config.toml
n_experts = 32
d_expert = 128
norm_eps = 1e-05
qk_norm = false
attn_scale = 0.177
tie_embeddings = true
init_std_up = 0.0277
final_lr_fraction = 0.1
dataset = "wikipedia_en"
Below are experts of layer 3 (counted from 0) of a mixture-of-experts language model. Rows are named router (the router's row for the expert), gate (a neuron's input weights, with its number), up (a neuron's input weights, with its number) and show model dimensions 0-127. Each number is 500 + 40 x the weight over its row's rms, rounded and kept within 0 to 999. Numbers have three digits each.
After each expert's rows: a language model's description of what the expert responds to. This comes from a sample of Wikipedia text that the model never trained on.

# expert 4
router:442519443595545555458528523502523519487537514554453466442425472576533511529504511506452516480493443529552522518499472487588452554531585592470544526485464576509521473511546566526451542526498499518516469470474542484499499537469524484559464492458464545502484430555522473415448530451506505507426473536546504517420503441437497525490474486470535466531494564475521482501529534491478458428448
gate0:498491472534487510489518518486529535465516441418428467537489499510508508495487537480480470529469472495475459484480542440510478529524473510428438520511570513514525496473454501452591410499502515548496468527605460527517531473493447479528565477454481487469516558471551508491632486443458530491483462506523527529485472400492521579603567482531544519436544491472475544519504578509488525573479
up0:510592512503535469477566551538564529480536501525554599468552401498491475527550490488444464429534504492411507492428452525563425507461534423529446481464490491517521489438486572578496456485550534502499461432503510465460496483487474492479516537520563495553446498563492483505429529467419511514461483454482491416534518482530467489482540449499459562514469483513527508507476498568521499497491
gate1:512551510414558552467520512453507511498552498413505496537469494468572489450498452525568475549509444514496545525465515401551477510495496528503476484502429525484523571442489462507575448458501544468486511514548488567443423561419464453500521513516490535471512493543487488557533492481510499501526503425493480524551507506505452495463532481505504473483501485496517670452446459464463483489432
up1:453440502533445458495474451484514442516478536495446454496477484509485544518430548564482485505544512485558495481496509525515543464498499510509496512513550511413481472546547513456450529513499436519607460531503462462558529530493561523479531489540383416456577450492467481504498517524489580508498451510487534532566508437586474455610568504505516496514504586481494464502525511510421485485484
Election table cells. Pipes, spaces and short function words inside election result tables and legal lists, such as vote counts, party names and "in", "the".

# expert 7
router:553443557465476440563530482477474448560497536556481504495563506462519463478499545462554495562488535509485417525482547485503543467420486503520512420510544467511481467538452470550497465519453471454483541487541429533459550515517490482506508470507566456467550550555542507539557474444467510517489434490485489510519415570518463461457499522421431548463555432502493565469465511573512451541550
gate0:540513480476469466547488480557477516395504510503498498429415516510508479489495520559535467497421489588429496492573495573475474472506504472437480529459557465453462547491484553567455492475459470511507476575545452478538474435538495562454558547494463495557497461497501499522502505493477549506501522545533566488473486569584506502494569521470449516523402494491470434552493478493542425532459
up0:500486472543486497483590474500570502461528510527495506439500526587539471501521519508536511466422545628456506490541533497495416536480499490459456403440503518445438546487522537490449475483502457469517452467476438553492500423577506542452562564517509512507540466505523558489433486471525522485526516539517461505522465528589536453499489492523503471513400454503492466543487471464496470575529
gate1:446472503502501491457451490486496458465523482529473459519462495450466445533499538500453545533436576491521538534544507573392541474505538409556445502434513482492454515490472491500520562539483503581436501523509535516536537544566536533559560529484482510440469435502479528463476584520415464446465515430507462478532521516510535533493481513538509530465536519511433498517480408521529602523509
up1:464462493528561526455522514526483497524536519448505493464452519550590509580486545629487460467577500547460460536527550470475517551487522495555524505466561449513534455548529483531461495554513536534551440498417499494511467530519455533510457483521465530505497454496490468461463435607527475492584484494443453510471509464528410511465489479548512458491422500482497499549535467438555443504496
Noun stems after determiners. Common noun stems or whole nouns right after the, a or his in prose, such as season, film, friend(ship), govern(ment), death.

# expert 17
router:489441461490528446596518471473532528484517457462469453525546477476482454483434486416525473523514482489535479541561533521462554455500476478535502491540426439522540568541447507527524496525494544487465493543592398594506532496509492507477550437503529462490521534510559457528533527454444448508547436466509492497514422498486471445506504495463464527457515439517457569444451543551509560566478
gate0:508533535483483493484512436561462434508433500440517544568638480506392498477446476480551458528511547470535495567497401465505473428427501469455444497500514541527506553484536508550477533517486443490490543488513445541506501509510530438552492509509493488541551409590464496544500522524489447490533444505485482435472503526518441507476501486467536430499516477559490494464494474532462570501490
up0:480487481534562479459432520520587536509485433472497598547507509437454515570506536484469540479479485474508553454475486542493529494474525559478465515487429446462485513513436483444506590485535516531481486456497500527478546557427531461467395525457585526516476525555543437528467530439481541443541509522478479561490563520460570529551460523455492477532488505478492480421540497504439468478467
gate1:465459532543571535482508489460495480442440454440526540471487483516520520543531523551457582427576586533547427437481460556465547507473543540529457525559502488548506520466485477505489499512484511581487543590478433515481474469466522504475454507439492565501487481455452516534523539490545603438458528483484422489467558462495416427488490522492502510464460512520521519538473479462460534526533
up1:557556485535473486508457583605501527567502461518431473533534449517554464434547494476536479541448462438388545526535507497491439539524468477529548493405512401468478479570493551491530518473497531460576478450484522492485514519510417532466534549545532477530471497523498474508496473484432490529523471553537564529500402520514482508513482472431461519526513544475513510478488521514505449446510
Latinate word stems. Opening stems of longer Latinate words that are completed by suffixes like tion or ing, such as ac, sec, rec, cap, relig and nomin.

# expert 19
router:508497493574501564497460515572476448520529496539516561436431406566552531507484462487473536516482453532440510501478522511478450549553506559485555545483438551479486503528570592499471532494506509559526497462431569450494477511472522453515430481532506566543459469522503491510441496460500534473468531502506517485479547529517448518456447511468575493529495578481507439476559427451452491414523
gate0:550540573473434542515526508468487505479524508459407471518524563466473445499546445553433454535431482454509502518475546530480500447497407415574441504488496517472482486389515469569498491527552477514509533503511470576540503561531533472538469464471530519563506525589530451470495467438499450550496495529461494535567520500477450488529458466510502508537473450547447518515496572524444480523521
up0:497455489467495584496474544477531487471444471526520438501477590523558461489536493544476560482412448507458502493441476521545520510547373447535507468473442477499479547463500474551492483454505486540483571480500521516524456523551487494502470471507539572542505534410529526444523481480534534507504617509487531478437592485426518490491447462522560520553558511532487499491487559510438477515530
gate1:447491471459563504503502504454477525462576423490490480492513432452581492466535582562393486493547461511479508503451554580527532466510471489541474489450548465531534504591410401503428517525549540509465549537565520511536534481435522565511497479429522519401474446468488448522486491494518452472528492515491513450502446503514529531486500483543478477450524478557461481498523506533504482501469
up1:485445517543392459476459509509540480479494502501490506515497493523527493448507448492458484506493512497516511451453530491479435496493517502515545559548535554501512518567575599491605570368553515458516521444420481497466486523530496454528486493510490485604495477470561455469512556435466509484547499552496486549503478555540462520516572481534516519561462576566511509467510486471520525441477
Function words and accented bytes. Prepositions and articles like in, of, a, the in prose, plus lead bytes of accented letters in Scandinavian or Romanian names, such as Målløy.

# expert 9
router:469487474565424483492535449519550470503441459466489529516435523435515556533424511505535500534495493554516536484498453511484479565445500547450436519507524518497433550442571498501455469552520440424454481508539516557592496509467521451488417478575567520578552518536468554521513539520487506485487477518483431521483552544468523514566449473494517535430451562489460496509547452452515528482469
gate0:509499440451515518547534508445466502438479471525443450560595539505545554513520495446561454519506525499527486509447520501531545474560502548502470449481416502446472526469463467548494464525523530566414531541515501541533473509517492514469587472408499495461491573434517547463539456449507485482442503483539567476517505384469473471470459503456491475510537472513517538549459576539507572504511
up0:496509489444470505509473459492449510524521580477528476478540510499463489513562508562441477495493572497504545481568465583511434458554515466442460580510592491520501445482482554428541541500508536455430459448512468496510544540465424510510569478452479569447469489555528476577461518541459435480494507433535505444493465450511406467509527548492483530462493476511575533506458459503517524471535
gate1:526432409457469488551541412551529516472530580446481556496548472523464477519558443522487459555463479507541502555494481510481603515440523487516488412460503479463463471519511539535522461567540506436503504472433480588552533509510484557527488434484498494517562505518486506435489497437476412562558480492550471468536488544519536498509488482492444523513506547517481501485575514456581502486544
up1:529502421505501424507465496449419466565588474496484488464462529538496562432527466490490482562512517481482464466482520516503578502451556530564585534455575502476482506534547488543494495447536481494504523465528473443547500578520521559538433418489490475466524454465499524523559505497451475553545543506491517464490488498540489468501464508520508466446585470536513471556484519449541414396515
Ordinals and quantifiers. Adjectives and determiners after "the" or "a", such as main, first, two, three, other, most, often describing buildings or structures.

# expert 11
router:514478420537486498525478463500463551484471473482428518526482548436501524465467491474506521451460433416474491565532478420484521554568471511461466497563526514498486558459487498478578433525507539470462510567587511513589459499483539501531521437443533540514508563451530468569582438493461446472514458553442556492522459457503525527535483535522520467489566500484502485469506558487529577522462
gate0:445484563463489470478471504480509519501520472466534530522488440459500515489557531517453401575521471484464480529504528571475501499419528430553566526491569499533483475455553516529503521497554469526518444498483519525350484532491517458473449480567504472545468486431519549514441450514431561502508469524471510472540523525458519447454474500514537553537531540495468487476574422479540494408480
up0:466429510503457555581494464510460539481519468495528550554550451571492454492542509495486365510491494473445512559543529533482458475482501486541585514474530491468477557494526496548514512540541488611574531464499559482466474486516442519425479463484454523499441423428521496481504424526478501454501428447514553489570505500498485482469562515468560464542508512512501497509495441454493555475536
gate1:447561517510492565503488491484507533523510469485476496436541406582578526506542535447525530511519464493508522509476485479533520512492525583488574484430483487505430439480516531483474519525538495475499488497469511562451536533496507511468478503505556473559516448518472533488493412493522515544458441480452455516419491476424505474500468417462476539487515612459527463514632544543575465503478
up1:540398495479427493468511482522529537506458486479554453498543535472483537465501549455581510507469473501536563505498531514513495501464435426562464433552495538547416581527479488579448463464505490526571459432472516518538518500464473482569499489538498446564567569533554486517490469468512476461512611537523483513501586516507555459536425555528535480508493510517461464471502490486512494481456
Noun-forming suffixes. Closing suffixes of abstract nouns such as ation, tion and ment (precipitation, delegations), plus it, Party and University in election and climate tables.

# expert 21
router:544472507503470523608539508441569541528485508490535514474506478526501509527506469508519490520440479508576535523551459489463472466442461424584520412468425466515512560556480477478441542498539518531493494427455463550513530518562457463474527552558467542495441553444501477454449445472525428549517561523495410530530482463545547492512513442510522552543435523537466453476472513476474537526492
gate0:540547474435507455522457603527514533553434516472505518546450509472532533552490529415513482498493492481442487471516503437530510509522537503509497509523520494427501485524461509450456460490531535506562491522525499487496425519557497535495531503496493556489560589574566530488507439496519503453441471551457534492522413446505430616471494462423529571474481476492520563456460523518433476548447
up0:492596481454498539450500552545542512523475549476513518478450505467562545483470507452419516430428518480483455438519449441530484511489549522508482540544495511471475475477497495418491394535570529486535458514502490500523461532517482519542586508566522540519501472568497504432494416503511483491502545525486484481564433445526480565474439439449560578480486442509449484460464490535463470460472
gate1:513575435548538536424524574463488482557509513477505496527506508460473491546543494542502504464488486460537527499496476457510447423552471511524476547510468448458505455475519448461554487524518517488477476537473490515458410521505500522566520523513501448474515462545461552409436456503457449475557503499541485545576516514525490617510522498472500619466505481511539535520415511582437453545458
up1:503530415504517505482501599451483572568521513432526492479525505457501528557559482502471506485482458457515539498443441440572471440547463552504483576528459498444500444474450460489581493438547521533435469529493560477492519522469494575514474505486567489484549480506507497451426516535446457479552497468473532492499479498501505534463515469532449530516511516569528520527418531577514402548458
Foreign name fragments. Mid-word letter pieces such as an, en, ov, av, angu in names and uncommon words, e.g. Vanguard, Lebanon, anguish.

# expert 14
router:460496450449485542506515462506491505521463565529454483574506529502518453475518521580506491453525494471513568426479546520545524560506495479475500511479497522490535492457504489540485549508467477497496541523562523441503455470494522513438563470406408447512529573494487451519507510588519534432442446581507520490506545520436438511468592473480544550547564537473560496527545429450483510433462
gate0:552485515482469503529476501554476532456556505535481512559524533495474489525475490472470495552618482548535498466462491492506461449440540522502617517472471400615451540507423557533470488421518524475445518420463508616518539444518513547490464542492511593515424486470460514466502531515532436508495465465495486490433487524495463443472467527515516492510533447529514485528524501520500503495492
up0:448465499537480470487506485475512402497453491480565524489562469515496461458467474480617487444437543488442503418530533466507490434532451522534497543557476526452501521493563493442532555555578498497509474566566489426471519515484492530521531474472550458552521496486470447486491483414461560510545523483509533485541456481538497550482557468499506449597485557497446529451447573535499478472500
gate1:512492470529556417523491472468500447496505524472494469549475461515488544459482499498509436490458504434475452465551503492535518519484506560503598538456584582500473450451517451450579506552502471516493439547550516462468491471534501489574512492456507497491565457570599540479468539581516499478452467543520517546409461513442514487505469527561481519544548521454462495475488531481494564496597
up1:479562434501606534462553469524454577535447429441545416538515552564519472529464527507580525487536535482545496511456501535454509501513499484513531518517509507467559483508474600556550573549497494494495467513430504518522476531451474485495564496478515478537538470446496530530488453479514528506466534415524508460595496447529438454514488463492496455451489568491551476498464563481425466486471
Film and media words. Word endings and titles in film, TV, game and racing contexts, such as Detective, Short, film and Racing, plus pipes in episode tables.

# expert 27
router:401573504460594557503524481556503460578582523502520487491463463514554504460553552490538494471472548461519524507506475503508483467567466518494460455459436517498524446517517456467489567532460448468542522474508561439534501536528538543492516440427478559490495422440459450435483484557471513464444570441557484489516557536494509500516469490514469501489519571478555485579550481498481468455528
gate2:460434529477494502542523524384503470432511503499453541540537419527504497520571523549487487484486522391460519477583548465453517431538485557481527451584514474503520436546494466483564523490525473535450529479526505536520513567505506528492488403444501532452486479495538518444413485535455525497442535606501582504512491509424505510533557483468505497524498532546518492511519515461516538483484
up2:519537470518516464476452539471548545566521502524573506507489529458446585594477561533518529539462500501542559515467400468482469579505493446434499517500533534450449541482458496498422512480486531510500515496492441462515490448495466494507533495481473525468476554480535510437525581524479546524445510464432449513507508410512463474514457505475491424479510446486468496445515498539517447641487
gate3:447391470493459528488488427536519452482497560522447419555501474447492451444483476517537456465445482557526540512495558474467439471508500518499474526506437451542485488532531491525604457429515528534495476503527523490576479565500477547499520453472466454484477459475600561523512466476479428559556551481570493487520517520547564481507493532537518535518515427485521504481442546440505534524554
up3:523518551575459487516580532504479477523499476489537423497567516535496478510481539471477508504506460557552472506475484478568460509479524495542470439444475545519483485579480559560505541461508471495517455492467529536448481534550466435493513432562472446429522529544512463452498488444557469572501509466601437581566532496522512472479557509507448501573479442444412487506481524577487478475510
Sports roster codes. Country codes, position abbreviations and numbers in sports tables and rosters, such as DF, MF, CRO, RUS, and score digits.

# expert 30
router:524526500545576540461480545581553523481499528478469514538526480477474534450507531447515499458542414469524528482487495441519402558505558536432467556436464548504386468412453516527536434452513462531525508482526499541494542503485515472454488485551545520500503538509478580542510476506404535457555511456462558515473533487492490476508484544449481588485471504490477525480559537533583524501498
gate0:436576487580559416471433524454569460433533557500553533497501465498492495588557492490510538500546477589464515459522452475529553513496488536477484514462460476531495550474476517439486509488506436447504424429462572498437531494533502506506516602540512488494485495540455536534512542485452521461471538502500474530478535480520506489489469438561414525511549518522504420498491447481565566504496
up0:503539505457529481553569544430480477469516501602534412586487545461488450531553477555488494530510428502432513452472538512435498500478452518519524523511481478481506503445585497549467475536554509518505576492559439480429430526408530465461532474485507490516555533423499507445542498486487460591516507488461456500478525431489510526450483511537561540496489486501480505543485488480465530409473
gate1:489467489538439486512518457465438507462523523464514420591510519423446532446517455546548483474520530410508503571450488521448561498513569498479453494503541431461511466601510530569530546483539563494534457527553510453527515541458571538507521497400489498575524580431499467542499518467443481494484477556508568449509459493498554525535468495473548486468495491508492468446512497534489475510522
up1:475452502488456454505474556434521476461542545454540427502504482447509511501541466448520520477520517451522545515420527518505523465462509540498482521547503447466491470573488484538566552405536519505502449571540553530588458587447564445534511501455507507528485591490557514591527487550478510408492554495514544431503480474436519463543457457471562503501525484475451456467530521494504501504486
Infobox geography fields. Separators, line breaks and slashes in infobox coordinates and location lists, plus words like located, west, km and County.

# expert 31
router:493458464564500531456487472522473457503497505554523546431455458575522548504493484548480534465471442538456521510472500482523496558515559566470545553464452571491496470491558570507418517483459492545547436432436561429453444540455525484516457524493493501536489453519484527453466497485550548524495493526505545493536569485549495530431496490501561464551466582473536431487511445444450444434519
gate0:549499448476551541523498480507470562498501444475463474575558555498524517494404445511516459475474541483500544547516591545514523481520557442494498527450482502470491449461477394503506454527436491551464480479525469526478459610463477498534546507494541513477518535537468500592514476467526481509581405566488551515518412525513473526458519512418513522495546476457461484485415508495515473490519
up0:416539454474517498547547504535458463458447499518525548515573447477475511423512476429537473441481439494416508456462517536533524494545486527558489495545457526489461514493508494517492442497543507490519430529513509424548484484477588523550444537485600504556558492473506491522533492500505412471613542499476554492493533496527531406573534489456485484515516532550525512507484511440431544497483
gate1:525573536447542504516480508546451539549502439506416438574491484518494486461448447562533503447513483448502477529500539540578534483542536506485487481592453547530466480472481463526503430530441489509497424473500410499493477639487529474510469433496467481452560511551465522529489472500535498478586474575504503460471568454490506519502527503486468511519538548545456494475436544504516524498447
up1:529442376536485469497579483461489472505566489471490563478512487509549486553511477492506512547542498514487467537523411512488441442478552525503492496437494483500472561538538507443486484519551534480537473474521476515489512481439475509452571507472470597535446486501483549508559475571462459511508527472426501501458479501482488473467456532402594513526411472524487534521488417532565547567497
Bullet dashes and day numbers. Dashes opening bibliography or list items after a line break, and day numbers or months in dates, such as 4, 11, October.

# expert 5
router:443511511439425543473436535501430565447432515458539465596553553519536504503485464493477516458482504435452467502443522537546511502508450474568538542566545518488490525513482475533576469454573507568553490476486458489478461494532495421525495509467508567496523465521548512511566524534558489436547581506462434470525538478486480512490455543553522538457525490476508467525460492466449499559424
gate0:467493455571569454484414495416560447505524495487540559482456464488530516454552484526519508560558517543547442494498503502469587526468503460495549513515487484552469519498462569529542523554545485509489472537483544557492487497501522518499469508517485559548420488484426443523481600521494485520445468477499453491505509502421515519527503430535406460553471500513479422482492525460601462506559
up0:518491496505556440483378427399535439458463485462525501584498547536542483494507495501497466589505548536469478505513486470494471517487485483466491478534475497488527556500520525559476489544485581474553429538444492555478532449459548543498506543575450527550523491519419452537510526503538518539472434537481501544528539556546536539457496444490506523496443487556531452555508451437558483536466
gate1:563471454454486453499571443544504505508478498556537454454450502540507366489508503553466500511451522582453514529471492526530418500532522461519502535518486507490524542428507471531535492530422517474462495523523535455588457441554512498501597539522412512544538503466500483486443565504531515546492458509566564441464422500507497491468541455477569430505525544489492501492508537547492484471515
up1:489457497485481477456508438489477536534534521468505553465507518549561535553453505474453466467490477556537407465508492474475522532487558476490589542523497489563495541614470520511424444517523534526533454455537404500545503412569446523458514510537508541470554453517459519414553440460488459470514458494523482535533497471449508475506491600531496521452470559480465500451426505489525490496506
Comparative and linking words. Function words that link phrases mid-sentence, such as as, with, rather than, such as, including and into, usually followed by an article.

# expert 25
router:470588540504496563483505495505455520541569551490554534420457463513531521595471415504488509466507536475539465518489510567478468464497545488428501468551462494503500427537495504490492509436494497546486476473445565445464523506467508429524532511570514455519423481553502580490413449428543463531504522512568529522528515508529528524506546530496530517597439504496535470460511519432469441455511
gate0:515439422451467431425460469510505493520425469506464534516512475520555475502486498504505547504471537580480496463466480525567519483431551503557499548509591495458502505483498466448471447522536519501496555540521462495463551448472455607549495456451499522578482508550554445513551475518543448397524516586524520550503473489506524502560463475473504484462506491481459515494507434473399523501548
up0:527523505509501505582567561506440435455537485505518470453516536514502496450519508516537473493501457516415564422529525481529488523486512559470539526442495552507470473502475542539507532515484511500466516476515424527551473530515572433459460553441527518422605497459512510476518546471501563557503469512528459418450459443480429513440494473525438502474519445475536466496481522576594470520440
gate1:522416497572472497496513498459479463437535517581460518575561503537499533508552490488541515529519476484508569523522559444485478529472451495471442557401527540445533559515546531510502559576530442480531489470532534516592444501543524519480514534462491485493523552439522519451498578478499486497477514527523394510400515446415444562493488464474478457487518464494503511515546486465488551487487
up1:514448463524468503568506475459470550453493485591508518551515524596493447544569465514516495499485468456523566558497539436455494525443452470463473500426514533464561573525473556507450554516493456497530484470506534539556434516509601492435451584489462507484507543474535505477480580465548475515476492503527462483409485463455415591504519462467497434523511468499512488497498482498461501486519
Mid-word vowel–consonant pieces. Short vowel-plus-consonant pieces inside words and names after a capital or stem, such as ug in Zhugou, od in Arthropoda, ap in newspapers.

# expert 26
router:500492551452507508528450545442464487464504554594497444501492520479483456522551496588463512542433556452503449531522543548518530383488451502472479441496575501479457411545481436517505530446456432536494539508446496411482486505511516512471474475537453435471464490487510492476442496485515467565426573505492455511512489554522512481493575474560480491568509455520461512487444484500475470462554
gate0:537464551468445493471493425500534519531529537489424569593490452492458489433517456493501488455504541481450480486578557481489517470531574555533433451471581498477501456466510515465449498429591581475604524451499501475564440546550552484549460518529487484464496489521475427552496459475504548506506473542515466482531457479520478533526490493461544505486509479478519558472536517547445560500541
up0:482522596488494556506415507491442521537523549502423477553463556525474406501486521521507505475538495495446477487475520425454563501521462453507490476527478498521518566468549493515403464505455520480514526515562514499447490530473450483506512491529477504530470560431488480487531514461543511489499464527543488429511561434445476566430514566529510571467558472499476589530570474536441583517546
gate1:493495434478513480453565443455467543514469450490539493498529481550535542512479468441473485497544483570564538488492520486473502484543535571574531533514555515426521572413447577524459456480475550558470486516529463554529498487511544477424532552414511514477534533471546463421508456536469544496511501501459509466466497470486479422504437544555469434514483460534485420466573543517464492474541
up1:508504535533534525481513470558520437392518524537450504478531515551464474436496461526517550468478520512416469481545536485402447485512537518500496507474484455504490456547506537496497559526531459502473517503459567436557513513498462535410486470555484521509443481422473492506542522513537546523507535497540514513555481534472457599512510477401515604543467377534543498502488497561507535489492
Inner name syllables. Middle syllables of proper names and words after a capital letter, such as atch, ick, ow and ington, common in sports season articles.

# expert 18
router:509500445452481491436468583519461479483472476522520489542534559519538464487498558550512545481525544530532470458456521491390541485478436458535514533534565470473542539525515459436526479527486442469526446547578520578516493495466500520484490490442552511513527548429479505501590474502512511477581596460464479504511513480474437509577487506560497427391559462498458519488478547495518487526479
gate0:510484530452417579540531563398465518448584551507510400444499473505490479398541487549474515504501472469469466458491540603471541422571504545517514475477449491543520475512520509537528479433500480473509577512498562462536509494479481524501530545468448517490463497428552437528506449518494551539505490444489543530482488489500451488481506457507518469548504583523512540562460513485468473441482
up0:598506488474488489507439474484418456544486458520515488493461532593498466521551560513519499515550591430443534557499558446519460540551603476551511487502495553474502460452500430455522483476472444519489427462582492506526479486458477551519514466529480508509472546458412477458525465540484477518475479586478459453499442531436438522528523452496561543503483526491523506550480468483489537455484
gate1:506574514484551471504526554473534573515541423525525463411423539549519494509509475491448463480480503539477476534515530521552529497472549487504515473467411484552453437490535400512484493503505501496488498540492444507579453512550495507428508434493494500570453453477468429476478507574514434549473546460457450413460539600458481515530517545565502453519516511507466524518510507453465531530547
up1:519488505446514425518543516518568477487493453580530459484486485564491507529469515521448500532575504571453466499512488527486514435473446532493560561439425441428499507477518510529608490450477460424468482553534534504510489520533473514479530510538450454504553499543484489442519490568507484559432480488465512492432432514528557413489570505509558481456407510494524529557529468461519493487543
Biography verbs and prepositions. Verbs and prepositions in biographies after he or was, such as born, died, started, during, after, since, had, made.

# expert 3
router:480475461573516555461509479512465482518528501522563543432422488570503529494501515534510521493498426530500531475494483483506449548502552562473570540453450573506502499507567616469444516451481523533503490457454541426460463529442566481491441532501517523548522446484497557447447507507553543528502485492536515495494564507573514480459502538496495468523431592481541461507542509434429482429481
gate0:513545519493505488491518498505427595482529385447469483517536479465522505478487535441498532513572506442527480481425499431539459514510488516492456496570558510496502504476427465493488494528585524502473463493520517512538550514520480499510488496480416520474423552558460484460548410460505546479485458469479469560519453435478501480544502523550484518485528570493363522448478536546541469571501
up0:509437498543467528496565498436543524500502545499460581462519550509552491511489486534440510501493549508476492463517493421453481504471458480486566510495442464530516497541530547532474515525503516486498465490488519506537568552504528572512521529573519522600520541413483480541475459509553464534566432493478448502572561460486518412473555482451474444549435488547542493578491402525561548501485
gate1:548513535446454501608502492451420526525490490477466465578563497424493463500500461507501455506491500411583522546552520497550541424487457479522461462504490456559472520502493487511546472468465522497456507475529442565490513498491498511499508503478486464555443571447444414494438478459503492531524558477552490484506491538494456480537587486439440538513551459514462560474465568567489535565493
up1:468603556515537523481436484483477509506526520477532484533459470545525485534552508428525485448548492486498525508527575412609536534540527548507521485549481520484523440513487507485465448491509457466506499519479483529452462566416469494502511498542502423444442506563538471495498513493507460484492402551424528480543580482556480577452478526543459469470485517543485507483542433468542507429438
Military conflict text. Word endings and function words such as ed, al, of, the in news of attacks, raids, armies and militias, e.g. raided, withdrawal.

# expert 1
router:572488429459491513517488452466435526469475434561528560464550475540546522498529453542474528468447586468424464526400495583512509495496523554490579496446564559494481456540447475539522479487512550570490538445448542458453518522487533510499537484504502490475520475529524540537484442475577528517439514527516512538498457502516481533477511565433479479555506472468548485540415534514445439517512
gate0:452510575472504507493475477476556436534540557412468462487558479519443468496384512498561477488586510497493484458502517439456521458546506475525509490578517483523537462491413437525494486512566489534523524436539505459531514534544507526582482519604514487440486444444522478465477515484493546498474461571486487461513490471413558514483482538456542515554511510475530530454456501559522479430533
up0:440511536496502468465526490499506417559529536480493474490583549537434514455384446523470537464569499505499505499480478491458563466483477485493499504587524486505494532461439428494476469561545495560526545428472433404526511555542505541609513500512472516460489448479555473485515454477526498499458532584519559428464486546436496515489491520472520499512495519449533492490471495502596517479537
gate1:463560608443577507514417499451489416547525447496490498511539419420504510507434516463472540499508521469554468504495543491488490491540485515428519480473527486440462481522525589483603507462527496534544537575509455525489521508481488457531519505421465474500464489498505520504468464516518497525457545490533514511554524496518498505411478514571429502546536443504422436435522509574497512536534
up1:501488529564513504515439497454506554468475506464488476559570450499467582502468486464471525527489501515591521484531543548431469453486573502434567504502486481446495484488465534528597520456499488541475453478448499484528488553543448459567425500442490557514506456500486508449459480487499527490496517481533519545427461540569577606492430566591518517497495504459495462528523543487513549543537
Word-final suffix pieces. Final word pieces that close a word, often before punctuation, such as -ers, -es, -ages, -ation, in names and list entries.

# expert 6
router:459424491486417426476483475531501425500500462479533509454534462502547482536515583538513559528529491539460499528494478456471509541446516506537484484495580538521527469504508523502438452556539502426587423499467532550511475516545550542529484527526511500462553435551540480486491564564451564517546414519506451483506469526530572489482529444437477493504459469498461454517577437533543429492521
gate0:489440498544526511491538498525433427487409481494450512495509599518537533575467561569499593519476482508561543563508469506487535441539492480470477509529497481453524539463533497529488548518396467492417481533562399545498522554446510445463502447473521501493483546503509537469519493466528453520492493451477415434477452482503508461540522508508541471500489417490480511506519522526394488503478
up0:453487471490485532458511564570530495422557528516526514482512525519485485457517499537458554464512496536423538419466536533471492531548495466487538506522452508513444488476470476423535510456452490486501503464493598413549476477550450531566404546491465547477496516471469500523498529494500486404493552557534595518444460556476462547554524565496520501451428543493562531543491473530488526451536
gate1:446506436520539503486521470469493509493474505548548519492609535504556463491523527510425565452475541564523462454481441512486503458515487441502547489466561543488527563474535471453518552502447508547478521518542481537501496447506551520448537564467494512446522467489490489535547468443513561458407519463542460484484557457463462537565426584473433497517573508512519471526492463468426477458414
up1:428492453491471493534535469495551518522489476482620474520507500435508556475472522530506510505506491552530481527444434545456538488486497412536515498493522495425536597419493504546529452499461548473497488506545499463536502410513538485549468556527572540564573466506509453559549526474447532492517408426511526487459477451548562533472435495470476514454470509470484570513486475478495445490460
Latinate prefixes. Word-initial prefix pieces such as pre, re, con, pro, trans, inter in technical and scientific prose, e.g. prediction, prepared, process.

# expert 29
router:503477458541438512483453495533564483511537526445501524473519480572464564450510501506428522507529469485423506416457476414518554582523526539480478501493476461483531498517453554494432444481527591483561454533486536430549501500519512523592487536528451517432533445508487493477487538551477555488462439488539572499459544479506534507508499456484499471534504588496531438536528498531560439441548
gate0:547539570513530470530491494573530583548480466531481475585440354451496506462472440525525459548429555486515467534534503499445471520468503546425434392545535524527478442528442502477551460524542510443513494519459539506560479525510475487506495462521529459522482453513593492480506481432442522554479467508509479464495507515534528492535487449490556516496497506521474468472555573470515516502533
up0:496482474567533490513464568457544535583554534529577440544561515456489508567454483466522455565551482482505471469461534435548483436435448526466521519520540557538474614523459519405539489471533450493505518508476484485437448532501569468466476462538503499445501451459444480530489527499502459476500494436501482511463480480561466462492507507600525546474526485483523563511495474513532568454530
gate1:518514417458550462481429479524504516523540514445435547481449520480487462531421481478495490539567557400547541402515420519501452542452476540427585471493510523458512449528534513491482513474484515455477507529536485490520442493452488517588560508509508479562469507550502515543536531553453515494539485562530558474475544461501523519578499543471463472492482536528473464517582528549575510466521
up1:589458476512556458495528559544423547528534471489463555528514524457475436486500421463495489535532523470488521508532515518485562488442440521467500540522463514465546514529495562458473504474495482369554504447498491511488416542463483494537488499508482496466420490498511539546515567510485489526487520427516548524441482478487428516505563472517383505575443502542486488556517403556497505485491
Math and modal words. Tokens in mathematical text with LaTeX, such as let, $, backslashes and G, plus modal and pronoun words like would, may, we and you.

# expert 8
router:491474457576502547452493454534477458498511502530549550425420462584526530507508492544512547465472461521476535507482476469522488575515567572474549550468481564470503494511537609502463518453467496538524460463446576435446441544468540497511449522520503507550500449504490546460453509473540546536465499488502542517512555487558481519432478514505546467539442580499546455465541493430469438448516
gate0:560508493431478509547500485547468491510563470443462491554495455401602439426408539458530430470502477453482460454455517539484436481456472530527486464464489476471545492567520471528485498560524609519448497484507486543512498608528467453451511537506556443468449533479502457475484432508493499506535450490523509546529504504492464513520487580493461519588523511539460496520500521543501507538520
up0:469539515469500492484519449505488531485427529550440476478472567551502506544542473513516521394463548514556517561467497513547601467494489490486505546489535492606531579450432467420526459517439503551538515523565452514431474475458506489528558542490414514541533487483389483525535510509528439454510478472500516438509516522493488492468474501478537491455544485490528450531419493516498464499430
gate1:528499542484513492473554521509468494468538524499486541496468507492561499519453546443458536504529486495486465515427512437540507538438535418419436442461429476480445537475504478478494464591501500481498526504524493491573550384548477456523566502472521515394523499551511461519486477486492464481553520575484519557539531498436477453530516498528472575462501441465517602554484479543546447522498
up1:490486435450447475468503391583451490482472498456537578539503491464438480399519547429531479481502491498466525495478581508521554516513568476505582525495524483450489518457525518433504534526518497438589483501532490507501473406487560412541497550492517503456531540521482509522518507451480482446502429489538547470529543542556536528532515481490447507498527545519469468466471537531561438494567
Word endings and digits. Plural or agent suffixes like ers, ents and ist, single digits after years or in table numbers and percentages, and the verb was.